Weights of a small mixture-of-experts language model, trained from scratch on English Wikipedia.
Size: 9 layers, width 160, vocabulary 8192, 11.3M parameters.
Below are experts of layer 4 (counted from 0) of a mixture-of-experts language model. Rows are named router (the router's row for the expert), up (a neuron's input weights, with its number) and show model dimensions 0-159. Each number is 128 + 24 x the weight over its row's rms, rounded and kept within 0 to 255. Numbers have three digits each.
Before each expert's rows: a language model's description of what the expert responds to. This comes from a sample of Wikipedia text that the model never trained on.

# expert 10
It responds to: Mid-word subword fragments. Fragments inside longer words and names, such as er, it, al, ic, as in conf-ident-ial, St-arg-ate, portf-ol-io.
router:131050095124126118114134161082122127105118150143150143111149119120112124080143102084115115173126134112113226145091122169127121134144124119131123115112093157130151135120066111151146153138152107154149121107082125123143138088136137087133126121138129088148091118173132096149102136157141117114110108154087151165112155131118120085100110123118122145140168128111148130117169103127095131131152114121108131142114121103093114141131094134112101102131123120140125124158168164122120178118112107
up12:163127142140151137106099145176072123122116130146121141128100125145143184148184134115153108072083142125102124100107130126159123111127149138167111135141114129098133128094155158102142096132171117109118092095143166116144104090148093160133140168108109127190114159152165137094115132137091136113114117099124126142108116112128146139138139110104150138130104152125135144147153169116138143146069183115157125147143093114118094099153159195130099157133098125106120126103134119116132108117125145
up13:119142092127114128113140116122127126122131173127091097080127166151117145183132154185126147126114104080106179158088089131146099103152106107146141137119119160097143109139091128129111125191146147133076104149119149106113127096125116161122108110086133128100082120129135121135118137145136147089192066115119117101138119109155124116123127127128137134160111174156159145141153148104102142094174132115141159164119127119132123085134116139106130131135130098151155132089143178124134131110116117
up14:107141123129136136119097144123153151105118132129076129143096100182087062160144103103150161138124099144121121141126123111194125103147128143159128103122102137181141112142138143124129102146141162082097155137139116123104120164096125098126093131124089141125118078184138126148068140106080169125179132108127133128105141127125140155126171169114127178136143116087077140129125083146092117115127126156142114137146145121137134160140145125103144114131143170161142135100141116131112137129137141
up15:092122111138127151131171128107120140103060087122137101130152067139150099133138143108142092135126169155101151159080121146109094109122132143104116150117134170135082110115116126110158162115144128106159133132135112157124137115098149091158096138141120109080098102138151100168170141107114138124149188152162105149154104127085151140103136131115132135164158153083107136146131111145143109146136144139140129112132094111140065133120135128156112085144133134126156134137129150100137133057129129
up16:143142150094111126128124126119142115149127129148092133105101105092112146128136140110094116129140127117118124134087116121117163131145146117137168139124089067137111132137117141144099120121177145118127113136092118163150128152165118109105174101147134175121122057119145129112124151145091140162119090108117149091175134096143139151139156206128127125120114110169158119123134140137104140160104082100144157133157166152118193076131100095158149131106108144106120145163149092130115112099141131
up17:100155119161132131125090140111050162121106151110128133152140142101128172149104136113140139162117118151099126148081125141165177169135103153095154122175136119167144105121156123148109120136115117114145115125132116137116122118125130130130130137166163120150102100117151136154130093128094132138098143148113127131108111091140124144157091137118146107149152145145110111065135107100143110134129096134146168083153138137196128082093163117161115135122104101094102164093145119092151101154095097

# expert 15
It responds to: Exotic name fragments. Early fragments of unfamiliar proper names, often in taxonomy species entries or foreign people and places, e.g. Bus-oga, Y-eluri, C-oryphantha.
router:143062114162118123159156152090138132078156123148129114138103136120112138122118136106095106154117100125130189123123160160131115122143168134111128117091124129135115120102101131125136135164132145147166130075108113113157134158122133093127150138100117097146131123150104093159130139150133118129127077145101119136112159096102114092114103124095129114195130144117110118144142111082147151144139146126096089153119106131093128131143112114088148093130111139168094136132144188161111197107130080
up0:162132120195092129107175109115145160120148110116094127157090124158114081137136105132092108149103136084141147097113139104111146103115177158150124112164107160115165143129111129116088133129115131126134144130200137126128124105081170130148125177085150142133122153169150108164164154131125100103128112121106109125144122138113124132094117163143167133163142102119147088129107189091136099118100120150133130131124122123124143107091134119095167092126135151118135124093119165137098124139148129
up1:118104154110119142130140093147122116142078130134126163117088128115170144149156068137128115135093103131119087159142144107129106153138143147154164087123126125106147117150140166152118146167115091158139107157190151163088094087132117129144140137098149130099097145151141157141130159157151127102121138117101129145135139069151112141120128155152145119138098070121173121112164136132126145115099129145155136134086140143157094121141169122088168138158131170118152099111107137120153085161132129
up2:113152114132163124144145154105120111092120133140143098111138171133109146174145149116101121146092133135140114093106116110124110090100139148124160164073160117154123148108114117116122148127201133073150124154144092126121132129186101106139118113164151129120140093118085119145106144103097133144145170110146144124079125103162109150097126091158148128091144125191121143107133171113156147139126137128114111163136075126156114135139105133096127122124114133129110142082114153137129184155103153
up3:167090121141129124174135121133171180136116125128143089106110194077116121125131132122107131135169150124151093110094166147134108109105111168097110140165144141167119142076148135150163154160129173130135143125124151136160091127131151116130105154154130113133138085127139129095126135122110131140121158099127144167097149149115176111140119141061113127115103152118084125131138174112153132163132121105138146120102094114128126127136165152121109148083151123107127111064150127153159132119096113
up4:122119138147130152134144118135150153156123139099111121116105119120121122126125126128121106099170130163113146131142113107181113150137133124159164079113098147105102117121152159123134105142165125134125139111098122140108136149128153155139141131101152178129089104103141150102171145146121106090133051125089121085110132133108118094181143159137172127090136129121101126138138128120161133187098112145126110069119093160145144116171113137114152085132144121109103171172124123172092136083127093
up5:128135115155099163146150133137145160097114109167125126112146108057085137125139114160148133127156090121169115169156101130127129131103170101127133134103131123110105119111122133111140103150145158117096116161173100091149128109149122154119146109140112155078107114114124105134138123132071132096136197132145103157110118128124164176156137124099097124113101118152158195092138093099117119145126118143148123170101123176143125132138121156144116106115133130136169097127138123107151139126083083

# expert 18
It responds to: Digits, St, capital starts. Digits inside years and list numbers, list dashes, St/Saint, and capital letters starting names, plus fragments like end-or-se.
router:139067120155096101154139138115113112116161133159140116132115144117118134120147166087095145149133104091101190163099129142123109119162159115125136112094143135150101125125108117169158133122145171148152175136127131102114130128115142051131138139121085112129134136154119099180114109163131139158147114109085140154130136115106111086128102129124110137129146113104111116102104130125112119135152130105071098135094114139099127158108134130107133102089099147153093123149143148177103153084146072
up1:148128073127102127117147143119147131134103175119139124104147130128101188138128147126172155101126150102179117111122127108135126100151164137152094144118146151131158096146140157104139153147100134151104121077183136141175097126126130139168107166119117148123131095103155134113134129116143123087106124080146162129108119093094167084131137132119171116126134126110105141118135121155130165073090137109159134162104144109159142139106159146097154158168112124101132092090153106141118126116139173
up2:116144115127161139109118131129125161149165159131161128153128173101107139101139139136092129154133154108128108082085114108132103130106075125131098139165072108127149135147181135133124163147108114146099096133136134106134119135114132149129142130119083130165091131116125161134085164083163105133146144139137124109106135107147109127094147145094146126148149181131141114103148111122167142075133125088147141113134149155114170139158152076111102156153113077141142119188151141178116118144118150
up3:105097121178094107148114141143106139142138134135075164103172151166122118146135105151098134133139131150125124115115135118114135161123095076132143105148104097095162143092090190150150082125163114080101122171113170122139142132136156143104126121136132189107183122130124108131127121132133168150151144131155111147129135137147122106149135142146086067109083135100092109117141131141107124132117115137162119139137122121134125181097097112118156113163093150099122140125111160156140119150099156
up4:127105175103131153123118111157157136153197123133121181119156158151145122161110096140166133097117096138133124164099161112124160117116176107149133128115105142101142128166116116110066140109160126110104130127110133123116085176122139146099094164092125118120076156168137142092138116119117128051113135139157106121107121154091138130118074100178155148120131154151118124141126111135106133114133139150126143109112120153143129151147114101128119162142091118135163129137102131104099128179138119
up5:116120111156118110138135105138133070152131096142128111155097114122098109126168118069096143153097139157151127122085136112107117162138104147162116136153123119094167133146116153129129102126116155079065104121122116147100109148114105123182130145149127121117115133140116120176163139118124080127103137118140133126112136147112133178107121082162131164161103131132139177123131154182124152149115159123125150146103096112139173088125087090119092107111133157127138184144173112116127123146106116
up6:136170150176175132166110082126131125132145088118125145170175183123094147098125140110125124092115172118170117120120117128140059151119127091152130147130115132110123120142134089149123100188139117111139139132172137107162092146150135118151125113155117115128108161115092098104122097133124109115094124116135088106104136108103119135118159136132125099120135151142106150116128142134113143113110151133154081106142201127157117124172102137090124141110177142143180113120093122105101123143137119

# expert 30
It responds to: Sports tables and leagues. Table bars and separators in sports results tables, plus sports terms like Pro, League, Football, UEFA, World, Women.
router:134084107156107124154112171097122131107156126149142108120126146143111143111118143093087122166134100115093163141126128188114106146166129103091121115076118136106138151116092123143121123116156132154139128098116166108129112132153139108095156150110129107130132145149111067164126139177122114125142081141106176136099152141122105091112098119113132098155164085111134132105088134082137128142111135127106114150143145157128139117127120134113128120101115150144114128131157197124080165117125051
up3:181118136182164102123120095166106093160159155117080154134152111125121165149134108153163129140113141127136129176149125119133141081111116110140138114086092107114153128119141140102118137096141148103115140137126131106102128115130138157133108157124076162133117137094122138109135157142167126079105153125115118137125137153113057139101102124115158123123104143115113127139128133149191140108127185171129111170131081129130093113138160135152147130073169110095127147121113100155158126146102121
up4:151120115139126107152086130140134101068154120119085098123131131115145111119127107082122093150086153140122140102126117136104097144139110112150132155134119145127151136097117161181096123109128111105137165112134154116139137116105090167100084096134099127125140090143144137126149114108103151131090124167134139102097116133133157141145094118089110139153141181121121156123103127124105161162077148127124154115144157130153172076175123135091125135194131178095090110131130144109103163132132105
up5:156143135132140167090135124121076137140140156077136125127093161133156112153118133115118097149120134140121128125132122119118130145180111140153131116136094181164136154140105148120115107120171112091116138090184090148125133116143148097103150128122144194124170121135138093154122100125111132104072115127149099151143131082129129138155073128105170142187143127164147097144132134167106128115095123149145131114133113136151116126164113133153123120136089129121086115105190101150090109107141142
up6:126133125126147149132124160125142128191125104152125118152156110157165126131111122138112092147111135127093113132120149114142129127131155142109166163168115084139116095125082139168134110085147115141107125146117132142159110106106111139175101131141156143141173101106146141170136187100073119137145116143137136116135154119104106090104109170121160124128111153124116160168120136113130136175096160140136081107135118126136119110147081166141102184107102103109076142136092074142108105147140140
up7:160129048149123147181139145085123160124146129124138129112122105124127090134104138129143145163212124103121118148138097141098118155122081165165130136170118148133120131132132151106109161124108112126129106167139187151129125148135082104140144069109121123124161114128103072093108168092121103160149150130114144154130130126112151098157142112136171159108119111101137130087121097126115133150174131104096111137121151147133140121098148150162098104115139126149141131124115128148091134148112126
up8:115132089151120143087090153137106100103155124152133137098165113091188144159103124127109147092120115126110132112095123115127108092153115108132112094132130113127086147113107120146115131171092127154174102155073123136131108119083148169121126148078174151112104125136128131120138102126113133144145125154116134155113122130132175176081146105118122100145155163142120134137076158164152126149174133139116155120155147098132182121145104135115158148107124156159102131128181122116157127144093139

# expert 14
It responds to: Personal names, nationalities. First names and surname endings like John, William, -son, -ley, -ite in Whitehead, and nationality adjectives such as American, German, British.
router:141063119127098111181138141087120114106155133175148096137131149093124147115133155117109129158124081119138162145113135172122104137125170140100125138079132139144105122118123114115145142150136141147175124102113145126120157134102141089114127105149125091133130131150092114122111135150122133145122060141107147152119181112129107070129146137103128124165119114089138152133142097072131133142152129114116102129104112157111110124135126141134151094111079133168108135135118145175096206101112097
up0:135159144168113106178120098072123141129117120140165081170124153115112133138147143127090133123109134142116124084156092129107133139130131123122106165121106111155112121134122166102141145150160132120118135095126125114156108147071155154145110085082123140129145129123168142088101107127109154098125143163119141116132143106121208110118143139131163149181128116105118151127152141142095113154143154131133161116146163103113119095157142080162149113125170125150115097077109114188111124144146130
up1:153105097113152135150158128175164127108128132105148137182115078154150110150160108124148087147149128126118128074155097085137127091115105135163103159134106093154165115111161142091140136122138148133073150124126145138129079114198094125122118125089113113178101157154120140127129146096112097150155106117113130137168107121125153177133102172101137144173132116137099138100151131124110135121100110143129133092123151149155117120106158124115126159140159123144145134096153108148163113143111106
up2:114094127160120155096133143141146116115145159111136111132139130135150136141121127133169091138147168111172127080110103121107127140156186149107137147104135138106124093076112130144112165111119112114140136159130128199103107158122152136105118113175127144147151178112161098109126109086124128099116088093092136103125075188137144115176102125116148105152127109103124101105153125100130138156161139164131148114129146127169100152093142140110137145101090158131163102131110104120130171136128148
up3:111115095090114092119114138145129138102147116109144150149132145121117181145139108133094096101117133138126127138134119111136114148084145092087164123118128136161105147061138142154118134142133149134123133147128126138118119110105096158130164138127102166124112078114151169119122136125147108087160103123125113105131167137147099137162158152104115158137143119109150178150091137137183123162163170160099143133126138066095181139085088110122150168103133127135094176155129103119121134131162151
up4:151089125115095117158129130090166118128136092129159122139117129073144113126130114131095145078099165109149143101145183123135107122147174147162135151155155116098108144160115157074097121133098175136147122158098119155125117130124159132095109161133145137120132147151095147114110177119113170121153089119068098131125131125162131078122116138137155106157153062125117137085114120124110172106119115129141089156152141121129107132150146183133115125133113104126151107120105112132139145146139157
up5:134134126136203126153101110152171107117132111132157129116108127140117107138100139143169127094153122156144107121131132144115129164135200112153133141084140146132166090137132145108084121141122148090156099110105086140141166118099115120119138160130149139151108145122104162122115107144174119151134154114134111154150153123166121109084125100144125129155116117096151135086085132101135149103127120149141157109117109141118079104147107094110105113180153157142128135113114123121180140116077191

# expert 17
It responds to: Vowel-consonant word middles. Word-middle pieces like et, ot, ut, oc, iv following an initial consonant, as in b-ot-any, g-ot, th-reat-ening, pract-ices.
router:132079129145117129122136143094133087118135149158145123147136110123122121117123146112130125112151128144098193085117157168095144125138142090130132103113122143158138107110149145126118121106096117120134125119117162103126154134145097079114151182132100110125158161130099093113140145149136113144101053123099125177132157116103120087108092147131163112147127114115110149148141128096135126134120102124086111159157116112111133139124120137111148115090092113161110139170151178142113229113116110
up32:119131125100115114154095161131096134153129119120129141160105125103136142118122160135118171110147130108134089153167148136131140099121128098103161096148153086118145106084150091136097098120148149149140111093155140103099120070134105135173135120138134172102174170129134109115094125160142105119148150109146074174141157109171112124136118062081163100108126115139149126139150131122146122141147169142159151158137098121119141162120123120081166148151127139139149123120126146090112071122109132
up33:122128152110145096143144150114149082139076209140131092148098168141053134166132121125162128098159087154113133122165128129100129139114113082141156173121104133127134124094135132105121119129087138121110157138132147127126162185148165143079133135110136104135127149074114149102123126099136145120113146114155139161150136140118150120117113144130120114172079162118104149172136126122137119102118107110094131098124108116174104134105119105119169125144148126116160100143125158098107105113134118
up34:090126165159163152131138192100140126117150096107117147150103107119148147123153119109128138143161111153109147143152139123135146148150100166157218099133137172078133125100137146184143165122119107096134120122155148118107133155163122129097136131127128140093127101116099123143130122125108122146108135086103130152124138149052141138130105123144131113108103122137165147129119138100157135151117095114124126109145095125138115088139095128097167104075098148145106111156081134110117096140164147
up35:153173128112137091150122113125123148127111101104107137153148125123103127136083117100114142116130120135153122127161156126112125088141103180105141114134122176125153163129125151076120181126138088115099155163134106152125103179106147104127101084110093118098127135114133133142125101139131106148149178089157158101120116180124113135100124154145139124113099145141088085143137146138152100114095108103083144104107156135105152094134126177150148119155163117110145082133152133172175121128113160
up36:131133122150126114102127113096128148121120168121123158130117133114175144161106177146126136132140184124137141110142131128141127151154141132136127076112132090161087150106101098130149127080147133113158130133148132103127129115160095119085174164124125132191160145116160120123121097152072144101134083133141148137143107134073115131142113160138149161068116118107126113097110124091141132099090123120152133125087110160127149153129115155107136122132078117093122128113150122184096140178156101
up37:144165100112084180099079115142147130097097137114108128159100078101177141099171145084126160102153128141127152122126137110157100124139139110115134073134119133156139103120159133134139144122152111100156119146123121094125203113118138131125153121138107131144156100094108085135075141117146115105109151137126143115108125150120182151128094158135134130124127144141131136135145119111121146098118104088105151193135147144093144160146121151149132103097084148116115081146135130127104158135167113

# expert 2
It responds to: Mid-word name fragments. Short pieces inside unfamiliar proper names and words, often one letter after the first, e.g. Sc-y-lla, Ne-k-ofa, fair-y.
router:133052111114154118164101136105127111097131136167175146134140134107135154150133155101115100162116089133119196137119145174110098149155152143104137133122109138129115157089097120160145101128132186167125147102118125096148156145117118118100161147119134118129123118092118111114092138129109097141124058156090167141112130099135132113140136123123119127191140144109109109111138106147109123121130118123093110125150100164103129123109117137071125136114105106128097126145139146143097199122122097
up1:146145124140148127082096131117112154076135108112136133084145114124077126109128118116151110137102130149065138100131146137124164156152159144150074188112150141142124118156151157071127156140092120146086160112160166124178116115110141102144107109110112091129108108150159148134133079099128124125119109166119128136139132144128156134138142136122110107131144171168142144095105104088129168118113129163138140116150113082115146090118105116150127137154118135113137091155085112151133125160107177
up2:109124155094133129138158160074093146152121132160133121136112119135114123139087118124155134110170144107102120123157125138147108092098138166121184099117123094142145147099119145117135123186089110107160113160127129135137111120094137105084149117090152156108137125115122143104157108095084150141136169111125113140121122107128151106127153187151136118148127104109120167145136147146064131131120112146149139146104145138143167121141171145181177108146131134100113098130131091189113114154098092
up3:128144145121127133067101109138139112143137136114130111071151144131093181134121117089141113118084191074106122115134129143169151143117125136091132144143092175130127108123134168181158105142147085115171123109110173132104098132153145121148169075136100100154123184127116123120130145126122161129107148112118135169130111132091119128124099088123113144162125129131182089107130118111130129119178162127134124129131153122130104130111108153102117150126151091136162153110106094114169126140118133
up4:110138145138139120119122120090166104131095137109142136147118150139148116172165164133117164123130117122166112124118097127116109125130098171122098083136173085131096102150134132126109133118145201178083161135156104074101137073153179137138156165165129161133148137116133105155123158127127154140124119108153110155131154106097125127171139142149125147107103119112105153127159127131131081136147124152101114120099106113143100122126113095126102109100116142119161076120094116152118137131068121
up5:060109120145110136114103157143110132136156093123136132135133151104138168096174118126117152113093098131133133104114136129112119116126137147132169108108155091172082146088149135106162142099144127130132110152160106175138105141110089138164143149109118126101131121091117158123125091131100119103084147163100123149146071086135122150148130114151139130148156160109095134155132163139100123084102127124131121139115114127168145140142166136101138127155174104117100161149121119201083123143139157
up6:142133150114133142164126116118132124088105115127162079163120165143114117151124099141076150123135119138134153107169113129155087133171117150137112165119092117115172131144104107134113097127111113136126174115110155100131101127108120137143113089159182125120131102121113152120102164120153088099137160148133134154139114115122126167106152143099108165109144087081138132154123161122148125139149071125163109180081182091145142122105089161125117094144105114149125100119127139149114129128104076

# expert 9
It responds to: Have-forms, Romance-name pieces. Auxiliaries has, had, have, and syllables in Spanish or Italian names and words, like -so, -ico, -ro, and accented letters.
router:116075113112124128177113145114096125124150127140158137148092097126145143103117134108123093146121081134114199158132132174129095142129143137092094149074162137122132127132124125119139140141120127160150126098122150115142145103099130079103121154097098092150156135144115091125136136148119142146118061170092129133116137119096136096137094163126119103172139138098130150121105101106131146112140165145102092125142105139118095135143150130137147135089077147180128110112136159157101184121111100
up16:126093139110144152145133150161093136097114119084191085152141117177116175117100119129157152127121145158122119124105104121112121154155120085151121144086152112102127116149173157084160107174071140092134108156136136143115133148099119087107131162110122102155129110108155132099183114132134093111129132147159118136123101166124092145118102095102164169157137119147122147156129148151185114115107126116127136151135118189116129141135159138115116116161099152138127135122147097141114154117151133
up17:132162156131150086141118155109115102151127127113098171128099135111135136137156135144096151141148118138141106134149117119161154119126162115097136127135113112147172144104179157206102133104105110169133132140091150114178085163132124100108152145127111143088138145129143137115119125112089119150145105121130125091180123139163107137128158099140103112141162068111095137091138168140105144107090118149114118139081150161134110102148122126089121170152108134130174169124157104121094132121123109
up18:113101121093104123128136130154107138155111139146108111114124129100123122109146123113129103117131123117083125148163117112105136066128106109105113141121113126165192133160115116127157145140077105135184108131124145123108122155127130163132128099151141161151141167166131130111116110128120189120121121092137140106126107123132099084124110092178121107116179118167111102158137098092117144091145158153110117136114102141125103074120153147140141161096157192164137137092160159150182134138131140
up19:113117140163143128118083106136153107133086118118137126163095107091125121141099140168111179100121140134124100111116168135151148131110089108144130107146117095183101136149143113103134123144161128085174101066154132111145158092102107132120137131174118141122121112172111118140153166110123104164142126105129139131119121094182100126183164152125151119135129128113134108141131111132155103104097134154151155137136144153166148101152176117109122111139115084138084187106151106166135128127115117
up20:111160113102163114155086171132135120108109166120139141120103117173126095132122103113183137150099115113140135162142162139099121133126106156112132125121130148160107099120122110165118130133100088147085167086175164148109138117143134148164128111150142105132123153104049095134156128095142123128133137132132083102115127130142160134115082137138115128137133119114122149145090077117138123155110136142137146103146141101126158139101106134133091122117154147129108127169174109053155138099134076
up21:130125152112174111118125141118123135089123129174132102115186163145123132174109089124113127109088173149149123112100151118141190102105112113148118134158115160119160121144097110105104121169147085138141140179089146090130137102102134162121118118074137143126144116149120156116133098110144114131156141136095140130139137156113112164059140125128140142111106111129095116151103135128152135152166142109117153106118133072139081146117133092142144121185133094140157117118122123106165151146167141

# expert 8
It responds to: Zeros and compound stems. The 0 inside years like 2015 and 2019, and first parts of compounds or words: sign, path, head, sub, post, School, Road, Park.
router:135089122113125121158141151112104116094143115188123089127124117107110154125133115103116130121119097131104192118119125190105132090153119091102146115085135143133139107117079143132149153120135128141140114084143145097120170131150127102130161143120144126156146151121103089148107142123113099160153111139088137134111157124110113064083083131124103115146105131115153166125106098126152122168143156139111090126162143134133139107111129136117117076101125153167107127134154178133092179083150117
up3:104145137096086126113102112151132144113112111152111115158107171125051159168117138146172143133112153144096120129146104120146148149099142118158143147121075140139140140133101118103152136119112160123131126129135147104130155099175111131138126111129108087114117129128133129106132145121175112118121163121130146108122113105081109170091160145092109123116186144099097143127125153084139110097111127139153147147162119193132159137097152137084105148140139087141170084173090114105139138149110139
up4:163127129123105158096145161135128155112147164116146138141146160145136126134160077121157115146112143152134098070157161110120116121106121114113151113100145149121148139076119139066114142107104146142143105148135147166173125135119148139104156124106143125097096130172142178143110071122104160100172146090098151131155135153116135135152126136164154142126149122144077124116179120152116157113087153105101117092114146092116117110151118128134178144119108145107121116117136124147183108116086146
up5:097117069105191127098150102134163142127151147114079162129109120119105109156104150104114174113089123128154128169088093117138108129128122106124081124153081130119098168143155135137153119107110143162161153097126152165089127149148168106131142116136157177138129133110127094097121133108120182139129144090146153101142111118118141153102145141132155147146151089120127125122133103141095120148144131126094089174129163144101113142117158134126083109183126149099120106118151107105141139113142124
up6:127141124098166116137162145130151141119144100122105109143082132118121124130168134150125111143108110169119095145175113107096129149103110115113133125132119119137110158111163138128073140129087194152152099155107115142116167157129145139122140124144110145089169106133112143115110115167095165106100137182175125166132169117130137100162151134125203127150124113161124116142120175133123113146167109115133095083113138137141110115135151070104117117147134116180132119115074114116131113124151113
up7:175126150115121116135129143118104133115144101116116119141189125146118100127155124153094135137130141105139116142105089118148136119176110160176127160131121097103145149120147096091121139109102136111131116185140124146119120133121120134136121179166110121142140050146158126135129149118102184126113142097115116097115124151122114108144130157113101148137112109178066111160084137152153132128146117100108193157141127135126105162103144144092129060138146105167147139118097110134134126113086143
up8:085127147188096095167154162110124112128108153124099098124138127125145120112130124134165125146191124101140139107082106111107166098155097076099101141118138118123121106122161150201128143143127093153145113113109134101106123132126163132129133102144145127162154144128108101139135146133095129172091106122091143118095102122118141135102100071132150160139155146076140149133110135132141150099101104111169099132148117146129114135109106134147128096120135149150155177095178142103105147109140149

# expert 22
It responds to: Table numbers and copulas. Digits and spaces inside numeric tables, scores, chess moves and codes, plus verbs was, is, were, are.
router:126054142135107129144097127087130102108159135156134132113141136127109141106147156102114113145103111115108174154122172206113101118162142112103123095098141116145126116126088142118128119144136163150130139109119132109134153172136146098113144107123138106136121136147110095154120141180132095136121099129111121155114172097102108097118121120095127127148126144090135107149124103109119140125116154098080103119129124120115110136134107158090129103105087139147102109135183197168111171091145084
up1:131151131149145165138157093135107157094181160145093119114125130097107146128156103125160128107109132126115116142122160146128117140129104166114089146085133169112132118135092158151103127130133148141129103118133127116139124138125121138136126113116069118132135167141080116134175120154117070115160126142146096177140107102143145103106161167183175080124126128119175082142143124150112182141111110084093094139121127141162112133115128171091121102110108106148122104130147107105168121146104147
up2:107158133142149118128184101133105123130126159102149159148103126107109055139135113171106072133125123136172102160135120080153125115081157163122128160134109151094124123115144190136101131129088107128148108148129146102140123103180172148119126139117146133089125115158120199115145107127154147152108167099152111094138127138152128163111098104145116159102093122158125129111145153134141102116136132137143121140093126149121133117155112117135117098140075164138141080098135125161136134152136117
up3:147087148126139123149134171118170162133058077107118088124129109121109159104137093087142137110140155110162134090149095166111093130094137138138155137100139149113120132136167108120125093177152148154141105118144125092185159158119115141145150156130155096142108150114089124124130160136093149103142122134115093141153138136106111183140101148130085114142171088145102098141111116142123103114150198111149102114099124124108142134114121166107146147128113128109117087107117131136120141113129112
up4:123135101126114161118140131126121164084132056109196124103083155112099132160121113118067157119114124131143143158149033136141135096124092145120138121101116118116154109111147130174097136151118144126133140125162115136114145150088138109126107130116136076158139128115131127138094120125095119146133135131144153170152142090129139126139151127108133137105131118084141117145145133169123138108073190125127134111116107116122120123184094125150120120105096134115095152132184119161141124122120141
up5:069138171138110133143142122115147082129135138108123152152201165150148161158140129187124148102140133099118106103106152081154136147120125107122096107126095130112154112109116110131141167149143107154145132113090085148130150129144173138121102088101133162159176146157138107153146139063160133093089135128124137102148137102158124116154138154189156100127151109144146111141128101157133099120132076134143125131133120112099127139133133104114170141153119139132127154117103112116103103151152118
up6:127142110141145108105180125123130156117124175125108135141129098136164142108102097201163106134157143124135101146129116129099144146095173114149120131084154141132138098149163146091100207155128113172132116096129137124101120110091164152108064147072104162128122134141109135129119153119121133187152135097124122131143172143157155136134123119127118106095097127157144145151119156134128159146143128112099150106106139118127114124116130120139131110141110136132154082127108094125168122184157145

# expert 25
It responds to: Noun endings and nouns. Word-final suffixes like -ation, -ion, -ing, and abstract nouns such as time, years, life, career, purpose.
router:130079109159129133135121152081133106088168095179135118128104140121117154124105124121117122158112089144120176125102144215108104134141190105102153121116104126153127135113121114135149132120136154123158143093096125103142126124143136114111172142130142113115115121113116067118081123155163137119142114128092114156089163134114114078137118129092144114144132147107122125097132114151144147114154154088107100161158122139121135147130140142081135100119113124152098130135147141165107193083120114
up3:122143103091141117104156166119128146094146099120148097147116109107147161093092115149086131075151123105118116135143134148129137145125084100083113070101120121101130122106129137058126121164138124123181157116083135107120141111136155142123127142149075117133166122117117144123118134117158112119099113136151136131123154099184137125131160125097165097120137145161097145115141141170162089131116130095169152163084137146107140172127113094131127145115134118128176138135163152096152129144166140
up4:224129131148152141119121125080124170168111117107111118116100132146113137121096159139155147122154091143157134141075080139115151152104119103121163115115112101136085134130158117103115170142116121076104181104130117103146127116132143151160105168164110068132108140128138118121136125135141142170122134133118103124124148106068125122119121123133119102094141154135158136129154074147100114101111115144144115108171125132148207130127142119150107090131125123123114111118118130107113125121122161
up5:115127125091123123135105109134118116136135103107136213155156109129127099100102131148140132137109131162124125159145123096199116121138146121124142114104066138132129134152142144120140145144084152132156108135155131104157115107166078132079156121096145120148109085110097146161143119108123085105146142127116108087193137137148103144120123124098088141113126096174152173134152121133110126139114172143114144136113138115176136134153109098146156133171114136153093114165108126130116102143173123
up6:142111106118121135111145112158105091141151128110103099080110163130114173105126143119099150102110089084138122121136185161139118141131178141133150146141124138170180094188120091102184090093132126132116142129151094139143135163121115126149121134092165172149094137115135118122146094140093143130116127122138101139117117077103160112140140119130121173100118124138135128107130153124111149168128115165138152125104159155118138149125112159168145125126145148094140134101139117057130107078149130
up7:120150153135135144151118137079131157136100132158097098117131124121110150116120158136068107112092132164136117146125131117123113156163102105138160160120139113122103152157131167137168169078129151133156120093139119138102144099084180151171099103105139091111143140081119133132142115126144103152108160138152114118147154133098126145159160125116155164136087134079114142139118128121123112132134135120120111119153131107088110111195074133106152137156129117182093098119112146082115092103107148
up8:137143115147156149141105171128114127130103085164138100141097169133074134104107082121110136156176113105139140089136143156119130128136127114115140129117121187082132115088089139106127123138096159133140184149193129151159123136151165163110114130110161144092094125152125147119140112091122147116152149130070128120133116160150139164121105158141125070131136134141163115103109128153151146104148113099138110112155130165118143127103085116152136074104105146119113109104108120098102137109149124

# expert 24
It responds to: Nouns, verbs after subject. Content words ending a phrase, plural suffixes, table row ends, and music terms: made, won, music, record, Singles, Review scores.
router:115078124122108138139114138082119118125143122167126129133145113113114151111113174077114115175112093123118180100083159201098085127200119142128142117101099130161115168095113120111146156132154152148152132067111143124164133146110108110117167132119111092118161152112117096131132129151123092126145125145114126132135160147118125090084127104114130115131126145096148110132142119122129116111131144124089091141130130117090119155139124135132139116120110152156103092142149136129094189080096116
up1:122149079130174138095168144117102136124123163144126126115087136138154126109145099159165132125140149083105117140135103147125124123103125108155073128114092088133103108149089131132100130122128125109152130141132118119125172093151072162101109124093159144093104119141129118117159134120134158108145161146131106129089117114117084115117102179143141095084098134164131141136125122178122113121070154135135149117132168081169160130110181123133161142112163157108154130123159112141155143140093138
up2:124098111165114166073150111082147117098122113138130161202181111143113094091109134142134127145147063096140122121134124149088126150135122145164124109118128117076110132088147157132091138111102158140149149094122134122125137166166141140146103119093142121145106127089144128128123110179134167121139135081134110123144120143147149150112171144146112082182127126156126085133104128124168172133106107113122152102174099135148140139157108131140123125111111126136127086140135125126087145128121140
up3:067133088125137122093131111110131134068110155098106140203158146131115117139156123162121114153134123175165127121147135139086138151078128147088074162134160140113124098103133118147136114140179108106140162105181139133114118129114148143116171135177090128125105103096124110117144138119091144132142146092131128122109109130126117145143131108118140123104104135131120118152131123114133149138113129068150165154107129158113159146112107141144133093096151173143101146176131110141162089161119129
up4:114141151131170130151148126109141119124128161127176129174129115117138148127125160154096141101165135118117114102176120143131148130130127099108153172110134101122116128110173119113122114119130145123120092145133158082174171105123147150115160079130079154155143150137114127114149119138105148136123140141105104099122104154138110149097159141089183095130101093097106102114171162105098103116127123148144086161146140128109095103116113130169129142103142118105079184139076104151129107171151141
up5:171136140137096120120119077080056118149115125109124127112183064116125141140153130136133105092118146142157135098094111142145092119154149155098111142118124113120096165118148082139150085139140172141114127116140127177152128152139111141098135155155147105137131121127126112137119161147107132138098124098089117129141070123122109137116125085113120172122116128166176090081139176109154140145151138142101123154089109106106129109104156108139144161151151148113150122131132125182131144128127145
up6:092117115165129124119080080126185113115147113125110183145172080122158136084125159110111100151165098150121119132108161102125068115156132097146106090132129119137125141140093122149094116146159126126138169117108123106163171137129141149127159097133158119097098113143127114135126123156160127097093124120152108127122129172127138136173106168134124101124171120144122153158136132134095128157116133083086135157152073119144149117130131092159164106104121137147136113183127122130105124122137142